Weights of a small mixture-of-experts language model, trained from scratch on English Wikipedia: 14 layers.
Below are experts of layer 6 (counted from 0) of a mixture-of-experts language model. Rows are named router (the router's row for the expert) and show model dimensions 0-191. Each number is 200 + 30 x the weight over its row's rms, rounded and kept within 0 to 999.
After each expert's rows: "gets" lists some tokens that make up at least twice as much of what it gets as of all text. This comes from a sample of Wikipedia text that the model never trained on. Tokens count by the router's weight.

# expert 227
router,209,147,239,244,269,198,245,212,252,227,220,227,252,221,207,168,226,176,196,209,246,220,202,143,225,203,216,160,166,236,152,198,216,216,156,176,175,195,222,207,153,240,192,177,225,242,216,225,207,160,216,175,198,181,151,233,207,237,188,239,185,200,189,224,177,186,217,184,205,203,207,247,236,203,245,208,224,199,189,223,192,207,247,242,232,213,176,222,187,226,239,164,231,204,167,244,187,148,227,154,181,193,244,189,178,210,246,171,163,167,243,223,262,182,229,191,209,210,172,236,179,211,212,226,148,198,232,234,237,229,218,247,208,226,201,187,186,158,246,238,228,201,149,159,228,200,221,228,189,237,225,223,230,191,222,249,226,146,228,197,187,187,245,245,203,211,211,218,260,201,244,236,229,185,254,227,171,223,233,178,178,202,240,206,235,153,231,238,157,247,179,216
gets: " |", " was", " is", " are", " were", ","

# expert 198
router,220,145,229,235,244,196,243,206,243,214,217,225,236,221,211,171,215,173,185,213,244,236,202,151,231,202,220,176,155,225,141,205,202,220,161,176,182,198,207,209,166,234,189,186,238,239,233,187,215,155,222,183,208,155,143,236,197,235,186,238,178,195,192,209,182,174,219,173,192,208,221,240,218,220,250,194,212,211,205,237,194,204,251,250,240,216,174,195,195,223,235,162,218,203,185,247,190,154,231,161,195,186,242,170,180,199,258,172,156,159,233,227,255,184,197,196,210,213,175,225,170,214,241,224,155,190,245,235,232,217,222,252,191,215,206,176,189,152,251,251,222,199,144,157,240,193,234,219,182,236,219,226,238,176,218,249,222,150,245,215,190,189,248,248,196,211,198,202,262,215,235,226,224,183,244,227,174,224,233,169,180,207,251,216,240,166,229,248,174,245,164,206
gets: " |", "\n", ")", ".", " P", " were"

# expert 146
router,204,132,246,242,262,187,241,206,255,216,227,204,234,212,220,162,212,177,203,220,237,237,206,159,232,215,215,179,157,233,172,191,206,218,155,191,176,189,204,204,154,242,188,195,233,240,231,209,215,155,227,179,217,188,149,217,204,240,200,235,178,199,177,215,180,181,226,182,191,202,206,244,210,213,248,222,223,203,185,226,208,206,245,250,239,218,181,226,189,228,231,148,225,189,176,245,195,149,233,186,168,192,244,173,175,196,251,174,164,180,240,226,257,190,223,190,214,218,170,226,168,211,221,217,164,214,248,225,236,238,218,238,191,211,189,181,186,151,259,248,211,206,155,150,245,197,233,202,189,227,226,222,242,178,216,256,223,150,231,198,194,166,238,245,213,202,196,215,260,213,245,242,214,180,236,241,182,234,223,171,161,226,233,201,238,151,231,230,169,246,155,229
gets: " a", " an", " Al", " S", " An", " Tom"

# expert 168
router,201,144,241,239,255,167,241,213,256,232,209,209,262,225,202,164,208,172,198,222,241,224,225,185,226,205,230,167,159,240,161,196,213,217,160,173,171,200,214,220,167,240,192,149,216,225,221,218,222,167,218,179,215,182,156,241,193,243,194,246,177,202,199,194,163,178,217,187,198,191,218,240,229,216,236,204,209,223,191,231,209,199,251,241,233,215,182,218,188,239,237,165,239,186,176,245,191,159,226,161,165,196,234,199,172,196,261,164,170,167,237,235,262,168,212,208,221,211,179,246,174,203,228,226,161,213,241,237,235,215,208,251,203,225,186,198,177,153,240,239,222,207,148,153,230,189,217,222,183,223,234,224,256,170,210,259,232,143,229,207,192,181,234,246,230,221,201,206,249,198,235,205,227,179,242,222,176,226,231,175,157,204,232,201,244,149,229,235,164,230,168,212
gets: " and", ")", ",", "s,", " or", " G"

# expert 142
router,228,208,174,112,153,234,201,211,218,235,206,226,190,226,194,223,218,167,201,188,128,159,236,192,222,212,230,206,247,182,238,241,229,202,196,207,231,216,170,184,179,169,208,190,162,185,203,216,211,259,222,236,197,237,214,195,199,151,239,139,153,176,195,177,214,150,138,205,187,249,174,221,170,193,212,210,182,218,226,169,222,156,198,137,190,164,248,177,180,209,190,193,255,211,166,189,226,262,159,239,171,204,180,225,182,178,178,182,234,167,150,227,242,194,178,203,217,218,166,184,239,178,168,178,216,171,183,229,199,176,227,142,138,216,231,205,168,241,168,185,179,224,178,202,144,229,238,217,151,209,235,217,160,230,224,169,188,197,130,198,147,183,205,193,229,231,183,206,223,180,205,226,149,213,215,226,169,219,168,261,230,226,136,204,220,181,214,221,232,204,198,213
gets: " the", " The", "The", " their", " his", " its"

# expert 209
router,210,140,230,245,238,208,241,206,260,218,212,212,247,208,198,173,222,182,160,213,252,232,209,168,235,215,193,160,162,226,155,187,237,239,152,177,159,220,199,194,154,239,190,156,224,239,194,209,213,180,225,169,182,181,146,234,201,236,187,244,178,220,202,234,187,181,202,195,207,198,211,243,242,198,243,199,225,225,202,226,189,200,256,242,219,221,184,209,174,225,238,163,240,190,172,248,177,149,204,148,161,208,242,171,187,191,246,145,161,170,234,221,254,180,220,213,202,219,187,219,184,200,221,217,170,204,232,237,232,206,236,238,202,222,202,177,187,161,252,242,225,215,149,160,233,200,214,213,181,229,233,217,250,190,210,253,227,151,233,195,184,190,233,257,183,217,199,216,253,200,245,236,226,172,244,221,173,224,223,193,170,201,235,201,242,155,250,244,165,237,167,205
gets: " |", ")", " be", "}", " and", "3)"

# expert 116
router,214,148,241,242,260,183,242,205,258,216,228,213,242,237,208,159,221,176,170,215,263,228,201,163,222,202,215,164,160,235,173,205,208,238,163,178,178,202,208,199,164,243,185,181,240,245,226,206,215,167,226,178,188,172,150,241,200,246,202,233,180,186,193,216,175,170,226,192,188,201,226,245,231,229,242,195,217,213,206,218,188,206,248,238,241,225,184,218,180,222,242,167,232,204,176,243,184,152,221,151,172,193,246,197,185,206,253,160,166,168,225,231,262,168,209,209,206,231,177,241,174,203,213,219,158,205,242,237,226,208,214,241,220,222,186,198,192,152,251,238,236,208,147,159,235,211,220,220,183,233,224,218,246,186,221,262,220,157,240,198,193,177,235,254,204,226,217,193,253,197,242,218,228,179,239,220,182,238,233,181,178,210,241,191,234,150,221,236,165,242,174,201
gets: " |", ")", "\"", ";", "}", " "

# expert 68
router,243,204,185,195,202,193,219,228,207,221,210,218,186,162,214,251,210,155,175,167,151,145,176,203,174,237,215,151,243,240,183,178,242,219,223,253,229,249,201,164,164,189,174,194,218,160,221,199,242,250,212,169,157,184,232,207,192,187,184,211,180,217,189,233,167,182,198,249,234,231,231,192,171,138,177,255,164,213,171,241,245,229,154,187,201,216,188,202,205,148,195,214,142,250,206,137,192,193,194,175,228,236,174,152,156,217,220,165,172,266,203,190,169,206,233,225,216,161,191,217,154,195,228,177,168,206,222,183,137,161,226,210,199,197,235,211,168,261,204,199,220,211,210,271,214,237,197,226,181,214,220,222,215,191,193,153,148,195,188,172,202,163,203,183,215,228,236,155,140,229,218,222,205,233,200,137,143,191,231,267,182,198,159,191,212,194,188,178,200,182,183,179
gets: "\n", " ==", "==", " =", "===", " ==="

# expert 186
router,178,183,223,119,197,198,221,153,202,157,249,218,205,171,241,208,205,211,177,208,201,200,186,192,189,158,183,243,222,171,190,216,240,177,189,212,149,187,214,257,209,179,195,182,212,188,239,207,256,208,177,200,157,175,187,207,229,161,218,171,207,224,212,168,169,231,207,203,223,198,211,170,240,241,207,255,237,228,159,230,182,177,176,176,210,182,190,181,201,231,211,253,249,210,205,151,168,174,159,154,199,221,157,227,252,229,202,215,220,145,215,231,147,239,192,245,228,201,210,221,189,132,234,172,195,232,162,217,190,208,196,150,229,171,155,196,175,205,240,171,191,225,254,231,189,172,176,233,205,121,247,247,231,214,258,195,210,181,169,166,257,237,240,172,221,213,214,198,170,229,228,174,185,220,254,188,210,179,170,256,175,191,202,229,147,177,230,150,175,161,174,193
gets: ",", "s,", "e,", "es,", "ed,", "a,"

# expert 124
router,203,158,231,247,250,191,241,206,243,212,230,217,250,229,206,159,209,180,183,214,241,232,200,167,229,217,215,172,150,234,160,217,212,226,164,172,168,198,197,212,159,232,188,178,235,238,226,198,207,158,229,160,197,181,146,236,211,247,197,247,183,188,181,217,177,180,211,174,188,197,212,242,226,222,250,208,212,207,211,231,201,195,252,236,220,230,200,229,175,225,227,165,221,206,189,245,179,149,215,179,180,193,241,183,183,213,253,183,160,172,206,242,258,175,230,200,201,222,192,232,161,207,216,215,180,207,252,233,233,216,236,247,217,224,180,189,188,151,264,250,231,210,150,149,222,204,233,230,182,225,214,231,234,198,233,270,215,141,236,190,209,168,244,239,193,228,212,214,255,210,242,224,211,176,235,225,171,240,212,177,155,202,241,199,239,141,232,219,163,248,169,216
gets: ";", " ", " T", " was", " New", " –"

# expert 97
router,168,194,187,198,215,143,197,197,172,153,165,237,213,224,194,207,243,234,204,137,166,152,149,226,219,179,161,152,205,232,184,174,191,205,234,215,233,216,211,222,229,210,241,204,224,198,163,204,188,205,156,237,211,168,195,183,208,156,169,236,199,189,234,259,197,184,235,196,264,264,162,153,167,198,233,200,176,222,218,180,230,207,203,134,224,165,161,222,209,161,164,208,185,175,169,230,243,213,154,244,169,225,203,232,139,219,215,229,231,222,211,239,179,144,204,190,168,199,239,231,210,257,212,177,224,172,179,232,217,210,222,231,206,231,211,243,238,177,188,212,181,153,238,212,222,254,188,251,183,183,194,201,202,231,235,184,223,248,188,205,161,177,178,216,164,230,212,200,106,231,150,190,181,238,206,226,234,204,176,164,184,211,228,231,220,218,139,235,177,198,236,210
gets: "ian", "an", "ic", " American", "i", "on"

# expert 84
router,235,209,241,197,210,234,227,196,209,238,247,204,224,172,187,249,206,165,156,158,165,150,224,186,177,237,204,205,203,227,185,173,214,202,212,227,248,225,191,179,155,233,147,201,223,153,212,170,253,227,216,194,175,238,221,182,226,210,215,228,153,187,168,161,151,210,184,185,202,238,211,183,217,147,226,247,200,213,227,242,249,234,185,187,169,249,211,202,224,206,193,175,147,253,204,149,210,223,197,175,218,191,202,169,174,187,231,162,162,258,223,171,205,227,248,234,206,178,164,186,165,235,201,155,150,179,215,213,147,144,188,239,232,206,213,187,164,241,193,213,189,251,196,207,218,210,221,219,168,223,191,232,178,156,195,171,182,223,198,190,182,153,206,198,179,225,251,181,142,188,215,242,159,232,177,153,172,186,246,269,161,178,142,243,242,160,204,173,227,183,178,237
gets: "\n", "==", "===", " ==", " =", " ==="

# expert 103
router,177,147,207,213,172,178,194,217,238,242,190,186,242,215,164,158,250,135,193,135,209,199,229,223,176,249,253,193,200,189,193,180,184,203,184,194,201,229,221,181,239,193,144,164,154,177,193,175,209,187,202,194,239,216,157,190,194,220,173,191,171,227,228,186,225,154,146,222,218,242,189,237,222,219,227,217,238,211,183,210,206,216,226,205,226,206,211,218,241,178,178,160,211,207,208,250,167,162,178,157,185,216,218,219,151,260,231,136,179,134,240,152,256,126,211,171,207,237,222,212,230,211,233,225,188,223,194,188,224,227,212,274,173,180,176,248,201,174,158,220,208,243,206,177,153,256,214,216,130,159,172,222,205,185,221,206,192,181,236,208,229,181,169,235,166,237,214,256,196,234,236,176,214,224,182,216,140,226,187,183,202,197,204,215,240,184,207,215,160,235,170,192
gets: "a", "i", "o", "s", "ia", "u"

# expert 153
router,194,152,220,241,262,200,241,196,253,225,217,235,255,215,191,176,230,188,196,204,242,237,213,158,214,211,233,169,157,235,145,195,203,235,169,170,174,200,205,215,157,240,200,180,223,234,239,217,221,160,212,177,192,165,151,228,212,243,193,232,169,184,205,211,176,179,212,177,200,201,226,253,213,230,236,197,221,211,205,237,190,198,245,237,247,216,201,221,189,216,238,163,231,212,166,246,189,155,227,166,165,185,239,197,176,211,242,159,158,165,235,225,255,184,219,208,200,211,158,237,170,194,229,223,153,213,255,233,233,231,231,233,210,230,203,192,189,155,246,235,233,213,157,151,237,207,229,228,190,225,245,235,237,186,214,242,231,145,223,211,202,177,232,249,204,227,208,205,245,202,244,212,227,171,236,228,174,234,222,175,159,199,236,196,236,150,222,225,160,254,163,216
gets: ",", " in", "s,", " and", " to", " 2"

# expert 65
router,242,267,235,177,149,161,228,180,174,217,200,254,171,224,178,238,199,216,182,169,144,163,202,169,217,167,249,207,197,155,233,201,191,212,206,181,248,159,158,205,164,184,196,241,171,211,210,157,182,205,221,247,213,237,186,181,216,181,214,199,154,228,182,185,213,141,182,208,195,234,221,225,211,208,172,183,221,208,224,166,187,232,219,204,173,187,235,162,211,209,213,165,224,153,174,206,237,221,147,233,184,159,173,222,232,176,156,273,208,197,188,144,216,144,167,209,204,217,202,177,178,216,164,161,197,171,222,230,226,191,188,187,198,227,240,186,182,229,189,157,192,231,195,259,140,246,233,238,162,200,241,212,141,197,234,169,199,203,185,207,172,188,200,178,223,205,165,217,212,184,117,243,208,170,237,152,247,220,166,239,235,197,127,188,251,211,202,163,213,217,183,234
gets: " the", " The", "The", " \"The", " This", " this"

# expert 1
router,202,152,232,238,259,197,233,214,259,213,225,226,248,233,199,161,223,173,183,208,243,238,213,169,235,214,231,156,163,235,153,200,202,238,168,168,178,200,215,207,155,231,190,188,223,243,232,207,212,159,222,174,213,175,151,232,210,249,196,244,182,197,197,205,183,191,215,184,191,202,216,252,220,230,235,206,218,207,207,230,200,197,246,238,246,218,190,232,193,233,235,161,227,207,161,242,191,148,221,174,168,201,252,190,183,213,244,172,155,176,234,232,261,185,211,197,210,220,174,236,168,204,229,222,159,203,251,251,223,217,225,241,204,222,203,197,180,158,251,245,228,199,146,154,243,203,223,229,181,235,238,226,237,190,232,257,223,152,229,203,199,182,237,242,206,231,214,208,255,204,242,231,228,178,233,218,180,235,237,179,173,205,236,209,236,154,222,238,173,247,164,221
gets: " the", " a", " was", " The", " is", " He"

# expert 157
router,220,155,226,237,250,200,237,210,261,206,214,233,256,218,201,164,216,187,192,225,237,220,223,154,244,216,231,173,160,248,144,208,214,223,166,168,175,196,209,204,150,243,188,183,221,238,207,204,215,170,223,177,195,173,150,237,206,244,194,239,191,195,193,214,185,177,208,181,195,217,217,248,239,217,245,206,221,222,189,219,209,198,241,240,231,223,183,212,188,230,239,152,236,211,167,239,197,151,224,164,165,201,246,192,179,213,248,170,159,161,239,231,249,179,220,208,219,219,173,245,168,216,221,227,158,215,239,249,227,205,227,241,213,224,199,196,178,158,249,245,241,212,149,157,229,181,225,229,190,229,230,229,237,186,206,245,224,135,227,213,203,172,244,239,205,221,217,215,250,212,242,222,227,188,241,223,184,237,225,172,160,194,236,202,240,159,224,229,162,244,161,214
gets: " was", " were", ",", " which", " be", " been"

# expert 35
router,205,151,228,247,266,192,243,216,259,207,213,209,248,226,194,162,216,176,185,215,253,240,210,162,223,210,230,165,157,221,159,200,201,221,156,172,177,191,202,205,154,228,181,167,227,239,225,215,207,168,226,180,200,186,150,234,209,244,206,239,184,196,189,221,164,179,215,186,186,190,209,251,232,225,236,210,217,213,200,225,191,190,250,241,237,221,197,227,202,244,237,167,233,207,179,250,189,157,228,172,182,210,242,196,176,210,253,177,157,171,223,232,260,174,217,205,217,213,172,226,184,212,214,224,166,196,241,233,238,220,205,243,196,227,206,194,179,146,261,237,228,206,148,149,224,195,223,221,169,231,215,231,240,194,242,253,224,146,235,202,194,180,241,240,207,214,206,202,256,192,236,240,226,193,240,225,164,248,222,164,166,205,239,203,254,152,225,222,168,256,177,205
gets: " B", " G", " the", " R", " a", " S"

# expert 115
router,197,147,224,240,255,188,239,205,253,214,229,235,264,223,200,159,221,167,186,216,232,234,231,156,222,206,212,170,159,237,141,210,192,226,158,183,168,204,210,222,153,230,205,178,217,241,232,186,217,160,210,179,217,172,154,220,194,248,196,237,181,208,185,211,171,176,232,181,193,201,203,255,201,209,231,198,217,197,211,223,207,204,238,239,250,220,192,216,192,225,237,165,231,183,169,243,182,155,229,166,177,195,239,174,163,194,242,165,163,163,238,231,267,177,223,202,211,212,190,247,165,212,222,232,157,193,234,245,230,220,230,246,209,216,183,202,175,151,257,240,223,197,148,148,234,193,225,220,188,236,216,244,242,186,216,256,234,149,241,184,201,180,254,242,202,220,208,202,257,190,226,236,239,200,234,223,178,232,229,171,180,214,236,200,228,177,224,226,174,246,186,221
gets: " was", " B", " R", " G", " P", " D"

# expert 215
router,176,179,180,183,185,190,150,199,186,206,221,165,172,254,257,253,167,194,213,264,209,194,213,161,174,203,185,263,236,191,233,220,200,203,183,172,217,208,202,207,166,227,223,174,165,228,190,218,169,172,173,179,202,221,215,172,166,202,203,203,140,144,162,186,155,174,224,186,209,169,171,230,199,184,134,164,189,242,221,163,190,255,176,200,179,155,215,217,180,233,202,213,213,230,201,163,154,239,197,156,195,229,187,195,210,190,208,180,232,164,235,209,221,226,169,130,189,188,232,227,261,183,176,192,249,173,163,184,207,189,252,207,212,243,215,213,215,220,170,186,219,160,200,195,215,174,170,166,197,214,149,226,138,214,250,167,139,171,186,174,162,179,212,201,246,263,234,182,189,203,231,169,228,190,219,202,206,249,231,235,249,209,243,149,186,215,232,168,245,226,221,123
gets: " to", " with", " won", " of", " for", " against"

# expert 184
router,193,192,205,202,237,223,234,167,229,225,208,179,217,195,186,194,237,149,232,253,201,227,139,201,209,172,161,152,178,222,179,240,162,193,198,216,171,265,241,166,211,240,239,159,157,220,210,199,188,201,179,180,199,145,177,192,148,204,163,143,198,238,227,247,222,120,190,225,224,203,172,229,215,158,244,157,172,151,150,173,217,203,202,170,198,204,167,179,174,169,148,167,198,181,230,248,198,181,157,170,225,262,240,209,172,216,261,202,208,165,263,221,205,162,227,213,150,190,165,202,227,206,233,221,192,186,238,219,208,186,200,217,167,198,166,214,197,169,196,190,221,168,238,180,224,273,237,247,176,214,200,187,216,219,229,208,196,185,225,176,204,173,233,243,149,229,239,277,156,248,193,189,188,190,190,184,159,188,214,193,169,239,223,181,221,195,175,222,174,231,191,195
gets: "i", "a", "o", "z", "en", "as"

# expert 39
router,215,195,213,194,210,231,213,195,236,179,226,244,158,231,154,198,180,182,144,171,226,144,245,178,225,235,197,211,193,204,177,135,222,170,173,157,167,207,153,234,236,125,170,199,209,207,158,219,232,152,174,245,180,232,206,227,149,189,167,193,161,184,233,169,172,184,255,178,237,190,222,218,246,218,233,181,229,232,169,247,211,233,174,208,187,192,194,204,215,260,242,167,181,227,193,208,159,177,193,189,272,192,154,170,162,237,185,148,162,174,171,152,227,201,197,193,201,176,190,168,266,168,202,216,174,232,195,235,203,219,214,228,233,194,186,247,177,167,207,188,201,248,182,204,180,236,181,169,186,204,174,169,218,238,206,190,168,205,221,169,233,216,221,197,216,211,249,242,217,175,188,123,237,199,235,164,184,189,228,183,234,237,182,159,241,206,239,197,236,147,187,162
gets: " |", ";", ":", " -", " –", "\n "

# expert 221
router,191,199,194,218,222,211,156,185,223,222,173,173,190,148,187,231,189,225,217,225,231,229,251,185,158,174,229,177,239,243,209,243,181,239,237,199,205,245,161,149,208,216,148,149,231,211,245,228,195,185,135,184,243,183,218,192,170,139,170,206,159,150,177,211,186,201,237,191,177,212,156,195,162,203,153,178,174,198,191,180,251,168,169,142,197,183,187,248,201,230,214,196,164,188,226,145,248,232,193,185,250,133,153,196,241,250,228,197,195,165,228,241,223,210,168,190,194,175,173,210,222,218,191,186,228,228,206,181,166,179,212,203,170,181,233,154,201,237,118,192,215,193,220,214,209,210,229,161,203,182,180,211,165,190,198,173,160,211,220,175,222,257,171,187,180,176,190,115,160,177,217,202,222,200,235,175,221,221,200,262,239,261,194,193,165,181,230,235,231,181,198,187
gets: " at", " in", " of", " to", " on", " with"

# expert 75
router,240,225,184,99,230,223,194,171,180,204,167,201,177,178,217,231,188,167,189,213,210,156,187,199,158,236,180,152,243,219,202,213,184,155,217,255,198,240,224,210,183,111,184,222,222,195,233,198,214,250,176,167,189,217,248,215,168,195,192,203,204,229,227,234,191,188,176,217,199,225,232,205,205,198,215,226,149,229,167,221,229,205,90,169,227,198,179,179,244,171,219,248,170,219,211,141,187,204,229,227,222,198,164,158,174,229,227,177,191,234,157,169,172,223,192,211,232,199,237,158,173,159,219,179,164,235,193,197,165,216,226,193,183,208,165,195,203,246,181,170,193,184,208,272,172,228,194,233,195,176,202,221,208,174,191,184,150,204,142,168,219,179,169,194,196,192,180,232,185,186,164,238,140,240,223,163,188,192,200,238,180,203,113,168,195,214,222,153,184,193,193,151
gets: "\n", " =", "==", " =="

# expert 250
router,208,144,224,235,255,201,232,207,255,223,231,229,239,223,192,170,208,181,184,204,239,228,219,162,222,194,215,176,160,238,160,206,207,199,153,169,172,184,205,208,146,240,175,151,230,228,229,204,227,155,219,172,204,164,150,226,193,241,186,234,185,204,190,223,174,186,221,169,196,207,216,246,229,216,243,205,211,213,215,226,209,195,247,238,226,229,199,225,175,221,239,161,219,209,179,253,201,159,211,151,172,176,232,193,168,209,248,156,159,177,242,216,263,166,230,183,208,220,172,225,166,215,236,218,147,179,250,254,230,221,230,251,200,213,189,188,177,163,256,238,225,213,155,152,233,206,224,212,183,228,225,252,238,179,225,248,230,154,230,219,189,183,242,244,202,206,199,210,249,224,238,229,222,195,248,223,179,224,228,177,184,218,244,185,236,153,234,220,176,238,166,227
gets: " a", " (", " \"", ",", "s,", " (S"

# expert 156
router,213,154,225,184,177,220,235,169,228,209,227,248,150,184,173,199,214,176,197,173,210,194,195,197,172,200,164,153,159,194,181,185,235,214,165,213,144,214,228,171,199,218,130,181,225,182,232,214,238,158,252,171,191,210,158,216,175,241,203,240,167,248,207,191,230,155,204,172,252,181,193,196,229,249,206,160,218,229,176,195,237,221,204,233,239,243,174,177,146,230,252,223,188,198,212,228,238,164,181,129,221,250,200,196,147,243,210,179,164,208,185,156,250,147,184,235,205,225,235,245,180,218,262,209,199,225,217,172,201,215,199,215,185,190,156,210,197,205,210,224,180,222,191,167,237,169,225,192,154,201,233,200,247,200,156,205,185,154,216,146,232,217,236,229,200,264,229,174,234,242,236,226,263,158,217,231,196,199,194,187,185,171,232,169,234,172,217,163,216,221,207,144
gets: ")", "\"", "),", "\",", "3)", "5)"

# expert 238
router,214,145,226,249,254,202,246,219,256,208,220,214,257,218,202,170,215,170,188,206,244,231,204,163,228,203,214,168,160,237,154,214,211,232,157,173,174,193,210,229,162,229,193,183,228,240,219,187,218,154,229,169,211,163,154,232,223,242,185,239,179,194,180,211,173,186,205,184,204,189,211,247,223,205,237,214,220,206,209,226,209,200,243,235,241,220,197,236,157,212,231,174,223,221,179,252,189,155,219,162,168,207,245,196,172,206,251,166,155,176,231,231,256,174,224,202,214,232,185,234,160,211,230,210,169,198,226,227,233,218,229,241,203,220,200,191,173,149,255,240,250,213,153,156,223,228,223,220,181,230,241,236,228,189,217,254,219,143,240,197,200,184,243,242,198,224,197,205,253,203,235,223,229,189,252,231,172,228,222,190,163,213,246,197,237,149,240,222,157,249,176,221
gets: " |", " was", " ", " and", " is", ";"

# expert 188
router,183,178,219,150,226,212,236,181,206,183,258,222,211,180,222,216,233,218,235,203,207,209,168,187,169,146,188,199,246,181,194,235,229,184,181,210,154,182,238,247,143,229,216,165,214,204,236,204,251,211,215,216,191,195,183,213,231,160,201,167,178,234,198,224,153,252,195,208,215,156,195,154,245,256,198,256,214,194,155,205,202,154,161,202,233,176,178,177,218,228,221,187,232,179,205,200,210,157,160,179,220,214,157,230,198,239,219,205,219,149,201,197,177,230,185,206,216,202,212,236,186,145,249,174,225,225,163,231,229,227,181,160,197,175,158,186,161,159,252,188,164,206,249,236,202,174,169,201,160,159,236,229,204,243,228,176,228,173,209,143,231,252,249,177,207,235,254,205,185,219,205,185,191,234,238,221,230,183,143,229,181,251,192,243,211,148,234,142,176,152,154,178
gets: ",", "s,", "e,", "),", "a,", "es,"

# expert 231
router,240,231,208,147,186,255,223,158,218,169,248,192,180,240,213,225,144,205,181,247,210,177,236,172,196,196,183,153,206,220,184,217,210,162,194,197,186,209,223,242,171,210,226,192,208,148,165,169,225,232,237,167,221,184,196,229,220,228,193,229,244,216,197,232,166,227,184,172,149,178,200,219,219,166,235,226,171,225,228,233,229,196,159,163,175,218,198,156,233,170,237,196,145,231,173,169,207,178,246,178,235,155,158,162,191,252,236,195,192,239,178,164,199,238,196,228,220,182,216,198,166,153,233,248,178,248,241,236,220,139,223,196,183,157,140,167,209,213,163,136,176,200,165,228,207,205,224,209,190,213,235,232,216,165,151,221,207,186,163,165,230,164,203,219,188,145,166,242,199,192,218,242,223,238,237,183,246,188,215,233,167,236,153,212,237,238,215,173,157,184,209,165
gets: "\n", " \"", " '", " $", " (", "/"

# expert 81
router,222,231,178,212,228,190,161,183,188,231,215,211,233,243,160,158,207,150,180,209,208,125,233,205,203,229,249,163,139,176,235,192,158,220,205,180,223,237,212,228,162,232,163,219,151,169,170,182,187,208,223,239,226,236,220,191,160,221,203,157,146,249,171,229,187,154,249,237,227,207,216,231,173,142,253,223,197,219,233,248,192,194,169,215,199,181,213,190,194,236,162,186,196,184,221,221,186,172,197,203,252,174,226,215,162,145,177,165,158,192,237,196,206,183,196,213,202,197,221,226,237,216,170,223,178,225,219,201,231,231,226,227,237,147,170,242,197,221,138,189,226,221,207,201,173,219,166,181,168,120,173,217,226,182,185,214,210,194,180,161,191,133,185,177,155,143,179,246,141,163,193,187,219,252,207,222,251,217,183,214,233,227,167,196,156,216,222,162,200,219,231,225
gets: " R", " P", " D", " B", " M", " H"

# expert 222
router,212,149,240,247,252,197,238,211,253,207,230,222,258,222,196,166,218,184,181,217,239,230,206,155,230,209,212,171,162,249,153,202,212,218,162,186,186,202,204,214,163,228,190,180,222,233,229,209,209,154,214,181,200,167,152,230,199,247,202,247,182,196,189,212,179,173,219,200,195,197,217,245,222,215,252,214,225,193,198,215,199,206,241,235,249,223,188,219,182,239,238,156,225,196,171,243,194,154,237,159,172,189,242,176,185,213,259,165,160,163,227,228,251,172,203,192,211,231,180,243,171,202,208,234,157,204,254,235,225,218,216,252,193,215,191,186,168,156,258,239,233,202,154,157,222,195,223,230,183,232,238,226,227,189,213,248,225,159,234,194,199,190,247,252,214,216,209,207,252,204,239,235,237,173,238,225,192,247,225,179,169,221,239,201,234,146,237,242,166,242,161,209
gets: " The", "\"", " a", " He", " he", " the"

# expert 104
router,205,206,156,152,181,175,218,237,187,173,146,237,195,238,181,178,214,207,190,207,219,229,208,250,220,198,159,165,208,223,177,149,163,192,212,225,233,207,230,169,248,164,223,248,240,157,198,230,197,180,237,172,158,196,238,219,243,224,218,200,225,159,206,207,240,217,182,232,174,170,183,224,188,205,218,219,141,179,230,227,218,176,190,167,162,192,223,156,234,223,130,214,184,222,210,209,183,220,215,214,183,213,236,224,218,209,159,268,207,250,210,239,141,238,186,194,209,183,239,214,213,176,155,193,146,226,165,232,231,169,177,169,252,185,212,242,155,279,163,210,199,218,246,210,173,136,194,212,190,212,185,154,209,214,171,221,231,198,213,179,163,144,143,206,227,157,188,207,131,191,218,191,173,221,184,241,174,170,152,166,251,190,182,210,173,192,166,241,179,205,229,221
gets: "c", "b", "ac", "g", "p", "ab"

# expert 29
router,216,149,227,239,254,197,239,214,244,224,234,201,256,237,191,155,229,165,181,205,238,220,225,148,241,208,222,178,161,243,150,198,197,229,170,177,179,203,208,220,162,230,193,197,240,250,220,204,225,162,223,174,213,183,149,231,194,250,192,237,177,207,201,214,181,181,199,174,199,205,225,239,219,220,234,201,230,205,193,221,203,201,245,246,229,222,196,221,162,227,237,154,238,215,168,240,182,151,221,158,170,212,248,203,167,208,243,176,156,157,227,219,263,169,229,188,205,215,172,232,172,211,237,237,155,196,248,239,219,232,204,236,210,217,184,181,185,156,257,234,240,198,153,161,225,203,237,217,187,228,244,228,244,197,217,255,221,161,231,193,183,179,240,252,201,229,206,219,251,200,236,221,222,171,224,218,192,230,236,183,167,215,234,202,235,163,228,235,165,239,179,242
gets: " and", "D", "\"", " 5", "H", " 7"